python train.py --n_layer=11 --d_model=256 --n_experts=256 --experts_per_token=8 --d_expert=32 --d_shared_expert=0 --activation="swiglu" --moe_layers=[1, 2, 3, 4, 5, 6, 7, 8, 9, 10] --router_score="sigmoid" --normalize_top_k=true --routed_scale=2.83 --balance_loss=0.00683 --balance_bias=false --init_std_router=0.0265 --lr_router=0.00262 --n_head=4 --n_kv_head=4 --head_dim=64 --vocab_size=16384 --norm="rmsnorm" --norm_place="pre" --norm_eps=1e-05 --positions="rope" --rope_base=16500.0 --rope_fraction=1.0 --qk_norm=false --attn_scale=0.125 --tie_embeddings=false --parallel_block=false --init="trunc" --init_std_qkv=0.0312 --init_std_o=0.00667 --init_std_up=0.0312 --init_std_down=0.00596 --optimizer="adamw" --lr=0.000861 --beta1=0.9 --beta2=0.99 --weight_decay=0.22 --lr_head=0.00888 --grad_clip=0.5 --warmup_steps=467 --schedule="wsd" --decay_fraction=1.0 --decay_shape="linear" --final_lr_fraction=0.0 --batch_tokens=65536 --seq_len=512 --doc_mask=false --train_tokens=516200000 --steps=7877 --dataset="wikipedia_en"
Below are experts of layer 7 (counted from 0) of a mixture-of-experts language model. Rows are named router (the router's row for the expert) and show model dimensions 0-127. Each number is 50 + 12 x the weight over its row's rms, rounded and kept within 0 to 99.
Before each expert's rows: a language model's description of what the expert responds to. This comes from a sample of Wikipedia text that the model never trained on.

# expert 30
Description: Scores and table numbers
router:45 63 53 42 67 53 58 69 52 48 56 41 52 35 61 62 51 45 57 51 53 41 51 59 51 54 47 71 74 45 55 46 52 51 28 38 68 53 35 49 46 57 35 37 51 51 39 58 56 47 40 43 54 54 41 50 42 62 57 54 63 48 52 56 37 58 55 69 52 71 44 65 42 51 45 51 59 33 38 68 61 59 57 57 50 43 57 54 58 61 57 70 49 68 41 65 49 58 67 53 62 41 58 41 51 58 38 60 51 55 41 42 50 45 43 22 45 35 51 53 55 46 67 67 38 57 59 44

# expert 60
Description: Adverb endings, be/being
router:34 55 43 54 62 43 41 38 55 50 50 57 49 41 56 68 30 35 57 55 21 59 60 69 42 43 27 56 66 52 62 51 43 49 26 28 66 51 24 65 28 30 47 68 67 57 60 36 52 54 49 58 48 48 52 45 36 55 61 66 24 34 62 32 46 57 45 49 51 48 52 63 35 36 23 41 56 30 66 63 64 65 52 29 60 45 57 46 62 42 63 60 43 54 56 66 53 48 59 47 45 52 63 48 55 74 44 50 33 31 46 49 51 51 57 39 40 42 49 41 47 49 48 50 32 53 41 52

# expert 7
Description: Small numbers, abbreviations
router:27 54 46 29 41 68 68 55 37 24 72 56 38 54 49 23 49 37 61 48 33 64 48 48 46 29 34 53 49 58 36 62 47 45 44 37 49 46 48 65 34 48 37 50 47 42 54 46 70 72 24 53 45 56 49 35 48 45 56 62 64 61 43 61 37 62 44 41 54 70 39 58 49 44 57 40 81 34 50 40 48 60 65 34 60 54 69 40 70 55 62 53 42 65 43 50 60 39 52 27 45 68 84 47 62 53 40 75 58 48 53 40 67 52 61 49 39 60 43 46 49 49 43 49 26 46 46 23

# expert 35
Description: Mid-word pieces, table blanks
router:51 45 47 51 50 52 39 49 25 34 56 62 52 52 55 51 21 65 57 43 36 53 55 34 46 30 56 56 54 61 41 39 61 47 34 39 75 65 46 89 49 32 44 65 63 19 42 48 45 57 26 68 48 44 51 47 46 48 41 59 39 50 67 63 30 56 44 54 54 34 38 69 35 49 22 49 60 61 48 50 57 69 52 53 59 51 49 38 54 52 67 52 58 45 52 62 41 58 42 64 50 50 55 39 64 58 51 63 50 45 48 35 55 36 51 21 67 41 52 46 50 50 56 66 48 42 44 21

# expert 11
Description: Table cell endings, numbers
router:50 60 38 44 55 62 31 38 41 52 45 34 39 53 52 52 59 52 62 33 24 76 42 50 37 27 41 59 41 64 66 56 42 39 30 48 52 44 45 67 49 55 07 52 52 46 47 50 60 52 42 45 43 50 64 40 29 48 40 58 41 57 49 55 52 59 50 41 38 37 54 39 55 36 46 36 55 29 41 49 49 59 62 46 67 48 38 54 50 73 58 57 34 52 45 58 50 60 59 36 48 68 46 50 68 56 51 68 58 52 44 44 63 54 67 38 39 46 54 52 52 55 59 61 48 32 49 31

# expert 1
Description: Place-name word pieces
router:55 52 31 57 55 47 57 41 53 50 56 44 29 27 55 50 62 47 51 54 37 45 65 49 41 44 40 55 62 59 52 51 41 38 37 46 57 53 38 67 24 28 39 64 65 45 51 60 51 47 47 49 60 35 64 62 33 34 38 55 47 37 52 50 26 52 56 37 41 45 40 52 37 49 39 44 54 58 66 14 49 50 62 55 35 37 38 32 67 55 50 44 54 64 44 58 57 65 56 41 62 41 65 50 57 68 23 58 40 67 35 46 41 44 48 29 43 41 60 63 51 39 58 50 49 55 56 21

# expert 25
Description: Digits in numbers
router:47 59 50 47 59 60 53 59 54 40 74 68 47 42 50 36 56 53 53 68 49 43 46 43 24 49 53 60 55 52 48 58 62 24 43 44 68 68 47 71 34 52 56 56 49 44 45 68 52 71 30 71 50 48 64 42 34 35 49 48 49 61 51 56 46 59 49 49 48 51 49 69 31 46 35 58 68 36 37 56 57 51 53 49 62 30 61 56 65 76 62 42 51 45 35 53 50 54 57 46 46 63 69 52 55 67 50 71 54 44 30 31 60 31 54 37 28 23 46 38 56 57 49 52 51 38 44 09

# expert 42
Description: List and table separators
router:28 40 38 37 39 56 74 28 38 41 52 48 46 36 37 38 46 56 61 41 27 60 63 47 60 25 35 50 47 69 63 60 52 45 26 39 62 48 55 88 49 62 43 60 48 37 58 46 72 55 23 84 61 45 32 28 58 67 73 66 51 48 65 54 28 61 58 63 54 55 42 55 56 51 62 47 65 39 40 42 51 56 51 56 43 41 51 43 61 58 49 54 47 63 56 51 61 64 55 42 51 46 51 53 63 69 29 46 40 47 41 44 47 56 64 39 36 39 50 56 66 31 64 52 36 37 43 40

# expert 4
Description: Name-initial capital pieces
router:58 59 50 48 77 46 41 56 42 32 60 52 71 33 47 37 62 47 59 41 45 56 59 35 37 36 71 41 52 52 49 65 64 43 27 44 47 54 46 56 50 53 31 54 47 52 46 38 28 57 52 47 49 68 52 37 40 49 36 67 58 62 62 60 37 45 60 43 39 47 32 54 48 54 47 48 62 41 74 56 66 50 58 66 56 50 34 34 60 52 54 47 42 63 60 65 47 33 64 47 48 52 68 51 55 51 35 71 46 41 37 40 60 45 69 45 32 48 37 52 53 49 65 55 54 50 49 43

# expert 5
Description: Relative pronouns, kinship words
router:50 48 55 44 45 61 59 64 52 34 60 39 54 39 52 69 44 46 59 64 54 60 56 37 41 46 57 68 48 77 67 70 51 45 38 54 51 54 38 80 35 48 35 64 57 36 32 50 52 56 33 35 42 58 48 53 45 28 49 47 44 72 62 49 35 43 42 55 46 41 42 74 35 48 40 46 75 62 54 45 60 63 57 60 76 37 68 42 58 47 58 65 52 61 62 44 41 53 44 40 53 62 83 48 63 57 40 52 37 54 27 45 53 44 45 44 35 59 27 82 51 65 57 85 58 66 58 33

# expert 19
Description: Personal first names
router:57 56 52 35 57 53 57 47 49 36 64 44 50 40 68 71 64 41 59 54 37 41 69 35 43 67 59 50 42 58 68 57 58 52 46 46 59 58 39 50 37 25 38 60 67 51 60 48 59 62 31 58 54 56 58 44 48 38 78 52 51 67 51 56 41 57 43 42 48 45 43 43 44 48 36 56 56 63 52 60 63 63 48 65 56 36 54 31 66 68 81 50 60 51 76 51 47 53 56 24 61 56 70 43 36 48 37 62 50 47 30 37 45 55 62 32 30 49 51 54 63 51 77 55 41 37 57 52

# expert 59
Description: Column separators in headers
router:63 56 46 49 59 60 63 44 46 40 68 34 53 41 56 41 60 57 49 42 35 54 64 44 50 36 55 53 50 49 38 49 51 30 29 36 59 55 45 58 52 47 45 52 78 43 69 55 69 51 46 53 48 69 32 30 25 58 50 72 39 34 62 56 28 58 54 58 38 53 37 65 58 50 58 68 58 38 38 56 65 66 62 65 69 34 49 37 62 61 67 56 53 50 36 49 36 57 48 60 52 52 63 51 53 55 45 47 40 48 47 62 53 54 46 27 21 54 53 49 60 53 48 58 39 55 56 42

# expert 62
Description: Chart table structure
router:51 50 48 63 64 69 46 44 52 37 88 51 47 43 58 37 57 54 54 36 28 51 50 57 63 39 43 48 45 72 39 51 45 48 52 35 38 51 48 55 50 35 40 43 62 55 72 80 50 59 51 62 58 61 54 42 55 40 65 60 41 50 47 51 37 48 48 40 24 58 51 71 44 48 57 51 67 64 66 45 35 50 63 68 63 37 35 35 65 65 69 63 54 57 52 64 38 54 58 26 49 56 55 34 67 51 43 61 55 43 51 34 39 39 47 13 50 53 61 36 59 59 68 50 51 50 40 36

# expert 44
Description: Census demographics text
router:53 46 41 56 60 50 50 68 33 59 77 50 47 52 34 42 43 54 57 54 46 47 49 60 71 42 46 49 54 59 47 54 46 39 37 43 51 56 47 49 35 27 40 42 58 48 69 63 41 52 24 59 44 54 56 33 55 35 60 67 30 53 57 48 32 37 51 46 46 39 36 58 45 51 37 38 75 50 48 36 54 51 80 65 66 48 51 21 72 65 58 59 53 52 49 69 38 49 48 46 38 59 57 21 61 73 36 57 47 66 51 43 49 47 62 22 40 33 36 54 54 66 61 50 41 46 58 42

# expert 2
Description: Surname word pieces
router:61 59 47 47 73 58 42 62 52 28 67 50 47 60 43 51 53 42 66 44 35 62 52 51 64 48 45 51 57 77 50 48 52 38 50 49 60 72 40 62 38 66 33 51 58 57 52 57 40 53 54 57 35 39 60 58 37 49 60 45 48 46 73 62 27 66 42 45 56 45 62 54 33 57 40 65 47 44 51 50 45 67 49 41 46 47 65 31 64 59 60 42 51 51 37 46 40 42 46 49 56 55 56 41 47 67 35 73 38 24 37 55 49 53 55 21 49 48 35 33 53 49 51 46 28 58 42 26

# expert 41
Description: Foreign name fragments
router:63 60 37 47 60 49 59 43 52 27 61 42 52 34 46 39 55 43 55 35 16 63 70 24 40 64 46 70 52 76 46 71 45 45 43 44 45 30 63 66 37 45 42 50 63 60 41 45 49 52 39 56 46 49 40 64 41 36 51 44 47 29 59 47 62 46 46 46 26 52 28 74 33 55 46 46 68 43 30 52 52 47 68 46 44 41 42 43 53 68 53 62 24 54 43 42 51 59 49 48 46 46 64 31 54 54 30 59 37 44 45 63 51 53 43 41 37 38 28 67 42 53 55 55 37 44 49 39

# expert 43
Description: Table cell separators
router:53 45 35 43 62 60 66 50 45 42 53 57 47 35 62 46 47 63 60 50 28 48 57 45 51 41 49 38 37 56 54 47 58 47 24 44 79 71 29 65 53 50 56 41 52 43 76 57 66 64 35 56 48 59 44 30 16 45 55 66 47 50 58 62 35 54 51 44 35 49 44 68 63 74 44 68 54 60 36 46 40 58 63 49 61 46 51 33 56 63 48 66 54 64 38 60 52 47 49 62 59 66 62 32 42 58 61 69 48 32 20 40 68 54 47 35 28 53 58 66 57 56 50 57 30 52 69 32

# expert 51
Description: Definite article, possessives
router:57 42 34 58 57 58 40 59 39 40 55 49 65 46 44 36 37 43 56 58 35 68 54 38 48 53 54 58 73 71 60 43 54 43 45 37 50 48 53 62 59 38 47 67 50 58 70 67 67 62 45 63 31 64 67 50 55 58 52 56 57 65 69 71 36 66 57 47 45 46 42 48 38 47 37 49 62 45 35 17 51 48 58 54 55 47 52 28 68 56 64 56 45 47 59 60 49 61 56 45 57 58 64 59 67 58 32 53 41 52 32 36 64 35 38 26 46 35 48 52 69 54 60 60 46 48 52 44

# expert 45
Description: Census quantity phrases
router:69 43 32 43 78 58 49 50 43 63 48 51 45 46 43 51 61 44 54 38 31 49 67 45 70 55 43 55 56 61 43 32 61 43 37 47 60 67 58 69 39 57 48 58 60 37 34 78 40 44 32 69 47 62 52 49 37 61 67 68 38 59 50 62 46 49 50 51 51 56 47 63 43 63 57 49 64 42 34 45 66 43 71 71 65 54 36 33 56 63 60 55 42 51 45 55 47 49 54 53 47 50 51 34 73 42 49 56 53 46 53 27 41 55 59 17 30 38 33 51 49 47 81 52 55 50 62 48

# expert 34
Description: Table bars and medical terms
router:50 36 51 49 51 47 57 56 34 46 63 56 46 42 65 44 54 44 55 57 32 50 56 48 59 44 35 64 30 53 59 50 48 40 45 38 62 36 39 63 45 34 23 56 66 53 47 52 57 52 31 55 43 33 41 52 37 28 52 68 28 39 45 45 57 37 53 40 42 78 47 54 52 52 33 57 69 46 32 54 44 59 77 34 55 32 56 49 61 66 50 78 55 77 56 63 38 67 63 40 58 54 59 37 49 52 47 44 47 34 47 42 48 48 47 52 47 41 57 47 59 35 63 56 40 44 33 40

# expert 55
Description: Relative pronouns and decimals
router:59 44 59 50 59 50 46 60 48 42 31 39 56 50 49 32 39 57 63 38 34 32 49 49 58 48 47 61 63 55 44 59 53 49 17 56 65 60 26 62 35 62 25 59 48 67 47 60 53 56 39 58 38 65 75 38 32 54 50 67 22 55 63 46 45 54 59 55 36 50 60 59 19 60 55 45 53 50 59 39 62 56 61 48 67 54 36 34 65 65 33 54 48 51 33 57 40 53 47 39 43 75 46 60 68 68 25 67 57 42 49 49 64 28 53 35 47 41 46 44 43 50 58 66 35 49 55 54

# expert 29
Description: Clause-ending punctuation
router:70 50 45 49 62 49 40 62 50 34 73 55 38 27 44 44 71 56 55 48 26 40 71 55 51 34 57 54 44 59 52 56 64 55 29 51 69 62 47 52 50 42 38 44 66 62 48 51 30 49 46 41 56 67 58 38 41 37 40 54 40 54 50 55 36 75 51 42 33 50 27 55 25 41 22 57 57 52 56 46 61 63 68 54 46 48 58 34 74 62 58 53 39 50 40 54 32 51 47 41 40 65 44 17 73 62 33 64 30 39 42 41 56 34 54 45 39 41 56 62 45 63 60 48 40 60 42 33

# expert 32
Description: Name-initial pieces
router:62 43 45 52 63 52 53 59 49 28 61 51 52 50 60 52 64 49 54 26 31 55 41 44 41 32 53 46 52 60 65 68 48 52 23 40 52 68 44 74 24 48 30 44 51 44 57 43 40 53 34 61 60 53 77 32 41 38 36 60 41 60 51 48 48 57 48 37 33 48 44 51 52 41 33 54 65 38 57 61 61 57 56 53 53 36 41 42 60 54 53 70 49 57 70 55 47 67 64 26 47 52 67 47 47 46 49 70 30 40 36 36 57 64 54 46 48 49 34 54 55 48 76 45 46 29 54 36

# expert 13
Description: Sports competition terms
router:56 61 53 62 65 60 59 53 54 48 54 47 36 50 59 39 59 59 58 63 50 62 68 48 57 23 53 49 65 67 47 48 47 47 34 46 50 47 68 67 25 50 45 70 47 65 52 54 47 37 39 52 66 65 85 41 40 48 44 48 36 52 63 65 28 68 49 57 34 55 41 57 26 37 45 34 58 42 50 45 53 58 72 66 56 34 43 41 58 74 69 67 52 63 28 57 29 69 47 28 33 61 37 50 67 63 49 54 55 43 43 42 63 33 55 39 42 23 28 51 52 55 64 49 36 30 48 22

# expert 27
Description: Slavic and Turkish spellings
router:54 47 49 70 62 35 61 37 40 29 60 40 48 58 42 59 58 48 48 50 28 62 70 53 44 44 39 55 59 51 52 52 55 56 29 50 70 50 40 80 19 42 32 52 64 46 47 55 61 63 40 56 51 59 53 36 58 57 55 60 42 55 61 55 47 49 42 41 54 46 33 72 32 38 36 35 46 40 34 51 66 53 73 46 48 31 58 36 63 56 68 58 42 71 48 61 45 60 47 63 60 59 72 40 53 53 33 57 29 48 38 54 76 65 54 29 29 34 30 55 52 65 56 74 38 40 49 36

# expert 23
Description: Biography career verbs
router:46 50 37 61 77 49 59 48 23 54 57 43 23 51 52 38 56 61 53 53 40 59 43 65 58 47 61 46 51 84 51 53 61 45 46 40 56 38 56 48 39 45 38 62 61 58 49 61 62 58 48 72 60 46 54 46 53 45 63 53 48 63 60 55 31 71 35 50 33 65 49 67 43 67 44 70 63 44 39 59 59 72 63 54 61 59 39 33 71 49 45 65 36 69 38 59 32 50 56 45 59 58 64 52 60 61 28 69 52 49 40 45 48 50 58 48 43 22 29 35 49 56 57 61 49 40 42 20

# expert 26
Description: Past-tense verbs
router:41 52 37 52 64 34 66 39 28 35 59 37 60 45 39 46 63 56 63 44 48 57 61 54 60 38 60 41 40 47 58 57 70 26 27 38 70 50 51 65 30 33 59 60 63 50 53 70 67 62 45 58 63 55 73 32 49 55 54 57 41 47 51 54 45 56 53 60 26 55 45 56 44 46 24 58 72 50 58 62 53 59 55 60 49 40 46 31 70 78 48 50 51 67 44 58 31 46 55 64 23 48 59 62 62 75 41 50 48 45 29 33 56 37 63 39 58 46 67 62 53 50 69 53 57 40 39 08

# expert 21
Description: Political prefixes, -ist pieces
router:48 44 60 42 64 53 52 54 51 36 43 44 38 49 44 45 42 62 57 44 49 56 57 59 57 44 64 65 47 63 63 61 65 39 28 45 62 32 57 66 40 48 30 39 55 60 44 41 69 55 34 61 12 49 40 49 23 58 50 79 53 47 68 62 60 72 38 49 51 34 57 43 54 55 39 59 63 36 39 35 62 76 72 58 51 60 57 41 69 56 55 44 44 59 48 65 28 41 67 44 56 42 61 50 59 64 29 41 54 40 51 61 53 44 53 41 32 62 54 60 50 45 34 78 44 40 42 42

# expert 39
Description: Historical era and places
router:66 60 41 53 57 33 49 51 42 26 60 39 32 34 36 56 53 52 74 50 24 50 48 41 53 49 52 60 55 60 42 55 65 65 27 30 50 48 44 64 60 65 51 48 57 60 47 45 54 40 23 54 43 80 57 60 29 50 41 59 17 46 55 56 39 56 46 58 41 53 47 61 53 39 45 49 66 50 52 56 41 47 67 64 74 27 64 39 84 72 37 55 59 51 36 62 46 71 43 39 57 59 40 58 82 68 37 60 45 47 45 59 57 50 40 20 36 35 66 39 57 56 63 63 49 56 47 38

# expert 54
Description: Name-starting capitals
router:75 48 53 53 49 48 52 51 50 40 45 42 51 50 78 72 58 43 66 58 16 63 53 48 56 51 62 56 68 75 37 54 45 55 44 46 66 64 54 69 43 61 40 35 57 64 39 60 57 73 32 46 50 50 48 40 42 45 54 55 26 41 61 71 41 38 52 60 56 57 45 41 59 27 35 28 61 41 54 37 62 44 59 56 47 45 41 26 70 62 41 41 43 56 63 70 47 61 66 31 37 67 59 36 44 56 51 51 51 36 47 35 57 44 54 31 36 46 54 50 63 40 66 52 40 50 42 54

# expert 20
Description: Clause punctuation, that
router:41 54 51 52 65 61 41 53 54 32 56 66 53 41 59 51 46 47 66 51 39 40 55 38 42 36 60 50 51 54 54 56 67 47 33 44 66 58 37 64 38 57 40 52 64 47 57 65 50 47 47 54 59 56 67 35 32 51 68 58 53 53 49 61 29 58 44 33 56 46 39 57 40 46 26 36 63 45 42 43 55 51 54 47 62 37 45 54 75 64 60 55 27 43 28 64 39 45 45 43 51 35 42 47 41 65 49 57 39 37 41 57 49 34 47 43 20 57 34 34 44 58 65 67 30 60 50 36

# expert 8
Description: R-clusters, Thai, dates
router:25 44 47 48 52 61 45 54 44 49 44 44 64 47 52 39 36 48 65 30 32 62 53 40 41 41 49 70 51 77 49 50 38 47 33 32 71 55 60 80 39 37 31 61 39 61 74 52 58 41 26 71 45 56 55 36 24 57 55 64 34 61 55 58 44 47 48 41 48 67 52 32 56 76 66 53 55 49 53 63 55 45 58 62 62 65 77 41 68 53 53 40 59 55 63 77 42 52 54 45 40 54 57 42 70 79 33 70 43 40 32 51 53 40 56 48 45 54 39 46 49 50 55 73 19 42 42 42

# expert 31
Description: Articles and ordinal suffixes
router:66 67 37 59 52 56 44 66 40 41 57 51 62 48 53 33 68 51 37 51 55 65 85 59 61 35 53 42 44 84 62 57 51 58 23 40 57 51 53 63 43 41 48 64 63 68 58 43 59 62 27 67 40 51 56 44 59 45 55 70 30 57 68 55 32 57 46 65 48 47 51 43 28 40 49 46 58 41 47 37 48 44 52 66 59 48 30 51 66 73 58 41 49 61 27 69 54 62 37 40 42 45 60 51 60 58 43 51 40 55 48 45 69 42 62 27 55 29 35 40 42 43 63 64 30 40 58 17

# expert 52
Description: Measurement and statistic numbers
router:67 45 39 66 61 52 43 53 36 33 55 40 48 38 64 48 54 62 62 44 32 44 72 35 58 50 52 74 68 44 50 30 55 58 29 64 56 56 56 57 43 36 49 50 61 40 48 48 52 59 41 47 39 60 58 36 43 70 79 56 38 53 65 59 41 63 44 42 45 60 25 53 53 54 37 51 53 51 50 43 40 47 62 45 48 49 66 38 60 67 65 60 53 67 55 62 49 46 47 22 38 54 46 66 66 87 48 66 40 43 41 44 56 31 45 19 34 50 38 65 41 41 70 63 48 52 44 27

# expert 40
Description: Dashes and opening parentheses
router:39 45 26 39 67 33 51 79 56 46 67 48 28 40 46 66 50 51 62 51 21 49 56 31 48 51 82 61 59 60 34 64 62 49 38 44 48 59 39 69 21 41 36 53 36 78 42 59 47 55 50 56 35 48 57 43 29 53 46 67 31 44 73 60 42 55 63 49 36 40 34 60 54 30 33 52 64 42 47 56 54 87 63 48 65 46 52 41 80 42 52 50 33 51 47 51 42 34 53 55 54 72 55 58 68 43 48 54 32 51 52 34 59 45 44 47 53 50 53 57 52 60 49 64 54 51 55 45

# expert 37
Description: Table row endings
router:65 56 43 46 73 43 40 44 51 46 62 35 40 43 48 39 45 61 45 41 36 48 48 46 42 34 43 57 52 64 58 49 52 44 39 39 63 38 50 59 66 44 37 71 65 67 61 55 56 57 40 52 41 54 51 42 45 52 37 64 43 47 39 34 38 51 37 61 58 54 42 53 50 48 40 60 65 52 58 66 56 67 56 47 61 41 61 51 67 67 52 48 39 49 50 34 52 58 53 47 57 39 64 38 63 66 35 53 44 33 36 69 52 53 35 41 32 35 59 37 56 39 69 79 38 30 39 43

# expert 50
Description: Suffixes, numerals, symbols
router:69 34 13 43 62 39 44 61 40 32 58 53 43 38 54 50 43 47 63 43 38 59 51 47 56 32 52 68 79 44 48 49 51 40 43 38 86 52 42 58 32 55 51 56 58 54 37 62 78 55 36 80 46 51 68 37 44 49 47 54 66 37 64 47 44 67 43 53 49 53 23 47 44 54 50 46 86 31 51 61 37 52 56 51 56 57 49 42 48 70 57 57 71 65 58 55 29 44 49 46 60 57 39 50 47 52 51 61 46 40 31 52 76 30 35 30 54 46 52 60 55 51 43 46 44 38 60 30

# expert 15
Description: Name pieces and months
router:67 52 57 49 51 44 54 48 30 43 51 50 68 59 48 48 60 51 53 29 38 52 72 64 44 40 48 80 58 57 38 51 42 28 46 47 56 44 57 56 23 55 18 40 73 55 43 47 56 28 39 62 44 48 49 46 36 42 56 57 32 70 65 53 40 59 60 39 46 58 44 47 40 50 46 47 59 49 48 67 72 69 67 48 54 41 64 44 63 42 38 48 30 54 51 37 50 53 52 44 57 38 52 51 62 64 43 51 59 52 47 53 54 57 59 37 41 57 44 51 62 59 57 53 39 48 53 37

# expert 9
Description: Reporting and naming verbs
router:52 50 39 43 69 52 43 48 51 48 51 42 57 42 67 49 45 42 59 40 51 46 47 38 57 41 62 29 57 54 50 75 77 27 32 58 52 59 33 67 43 46 46 58 68 53 75 62 52 53 42 48 42 42 67 37 39 41 58 48 44 52 35 55 36 60 49 43 35 57 48 74 40 45 25 67 66 53 54 72 56 61 71 50 65 52 44 42 49 69 48 59 49 67 40 52 33 49 75 53 36 50 65 56 42 74 40 53 43 50 38 71 62 54 52 45 45 54 60 72 63 70 72 46 52 52 51 45

# expert 46
Description: Abbreviations and table spaces
router:34 53 49 44 63 60 34 72 36 26 62 41 39 39 45 56 41 69 45 49 35 50 74 33 57 36 41 35 76 56 68 56 56 48 46 48 64 48 25 46 38 57 36 51 55 46 51 50 75 50 43 57 51 54 67 35 43 55 47 60 52 46 51 58 55 51 49 48 64 59 28 65 60 36 39 37 72 46 52 54 56 73 74 60 65 52 51 47 56 71 68 33 36 56 54 58 43 46 56 47 48 42 49 64 63 67 50 67 43 42 42 44 43 39 50 30 53 34 46 42 58 44 44 45 46 34 48 35

# expert 61
Description: Prepositions and election tables
router:45 38 38 52 70 75 61 51 45 56 58 49 57 43 46 53 61 27 49 43 59 72 63 52 63 40 63 64 54 53 56 42 57 49 36 53 51 57 41 58 41 57 37 75 62 50 66 58 59 47 59 58 47 41 64 54 37 55 58 68 46 56 44 63 34 38 46 66 48 51 43 39 26 56 51 34 44 49 39 61 72 61 78 47 50 46 50 43 83 92 54 49 59 46 56 64 52 57 57 44 44 62 49 44 78 83 54 64 51 51 40 54 54 55 50 29 35 40 61 65 49 60 72 47 49 56 51 23

# expert 48
Description: Table pipes after dates
router:35 47 63 56 71 62 44 45 35 43 55 53 47 26 50 56 65 71 71 37 29 60 65 59 36 47 60 38 70 43 51 71 39 57 54 39 76 57 38 68 44 49 38 56 70 42 37 47 69 65 22 51 48 61 49 43 40 54 59 66 57 51 63 66 40 74 41 62 42 51 53 45 50 58 56 49 57 58 43 36 60 61 71 52 43 44 60 32 60 49 61 60 37 64 26 60 27 40 55 50 59 71 51 44 64 66 44 67 45 33 38 50 39 48 56 40 23 45 54 51 39 55 58 75 46 47 62 42

# expert 38
Description: Auxiliaries and adverbs mid-sentence
router:40 59 38 37 47 56 69 35 60 47 53 50 45 42 49 44 42 37 41 36 32 46 68 51 64 39 52 38 64 48 77 56 76 44 25 35 70 58 48 64 29 47 43 42 65 31 52 40 67 67 41 56 59 55 43 55 43 57 66 76 55 43 59 63 28 68 47 47 67 69 33 54 37 45 43 53 50 41 60 40 48 61 59 54 59 54 57 45 57 64 52 52 59 61 26 54 47 65 43 56 35 71 55 40 62 69 44 69 53 43 36 44 46 39 62 34 42 41 75 72 59 41 49 45 31 52 68 31

# expert 49
Description: The and possessives
router:50 36 32 68 51 56 27 52 50 40 53 61 62 33 30 40 60 61 66 53 39 52 59 50 41 47 70 51 71 67 62 66 57 53 21 27 53 56 35 74 52 31 45 44 59 45 52 41 47 62 33 66 57 65 54 42 30 45 35 52 41 46 50 61 49 65 47 35 54 30 28 46 36 58 41 46 65 56 52 37 64 54 75 61 53 42 44 58 51 60 59 68 41 63 36 61 51 64 49 33 35 61 62 54 84 78 51 60 36 52 40 40 68 48 60 45 40 50 47 37 62 60 72 60 65 49 71 49

# expert 14
Description: Present auxiliaries, verb endings
router:44 59 51 55 57 54 79 64 48 39 52 64 46 39 67 36 33 48 47 43 54 33 57 69 43 33 51 44 68 55 57 57 63 38 36 61 65 61 50 53 22 52 41 44 54 38 63 53 69 51 36 50 38 47 47 37 56 57 44 40 65 63 58 51 28 58 50 39 36 49 40 60 49 49 26 61 62 62 49 46 54 68 57 62 72 61 66 44 59 45 57 70 46 57 44 43 53 50 71 42 51 61 56 52 70 67 55 64 59 31 28 36 42 40 66 48 28 52 52 45 65 52 58 62 44 57 44 46

# expert 33
Description: Capitalized cell and sentence starts
router:34 58 48 42 65 65 65 37 52 35 63 41 64 42 38 48 45 49 66 54 39 63 63 42 49 40 44 59 53 46 50 58 49 40 35 34 64 53 48 67 44 54 39 57 36 51 56 42 47 41 29 73 57 37 64 41 34 53 50 79 58 52 70 66 48 38 60 49 37 51 45 58 56 63 39 39 68 46 55 56 65 42 41 50 57 39 57 38 64 65 59 71 43 75 54 47 56 41 70 35 49 53 69 47 64 45 41 48 36 38 27 51 50 53 70 21 48 45 33 48 50 49 56 47 35 28 66 39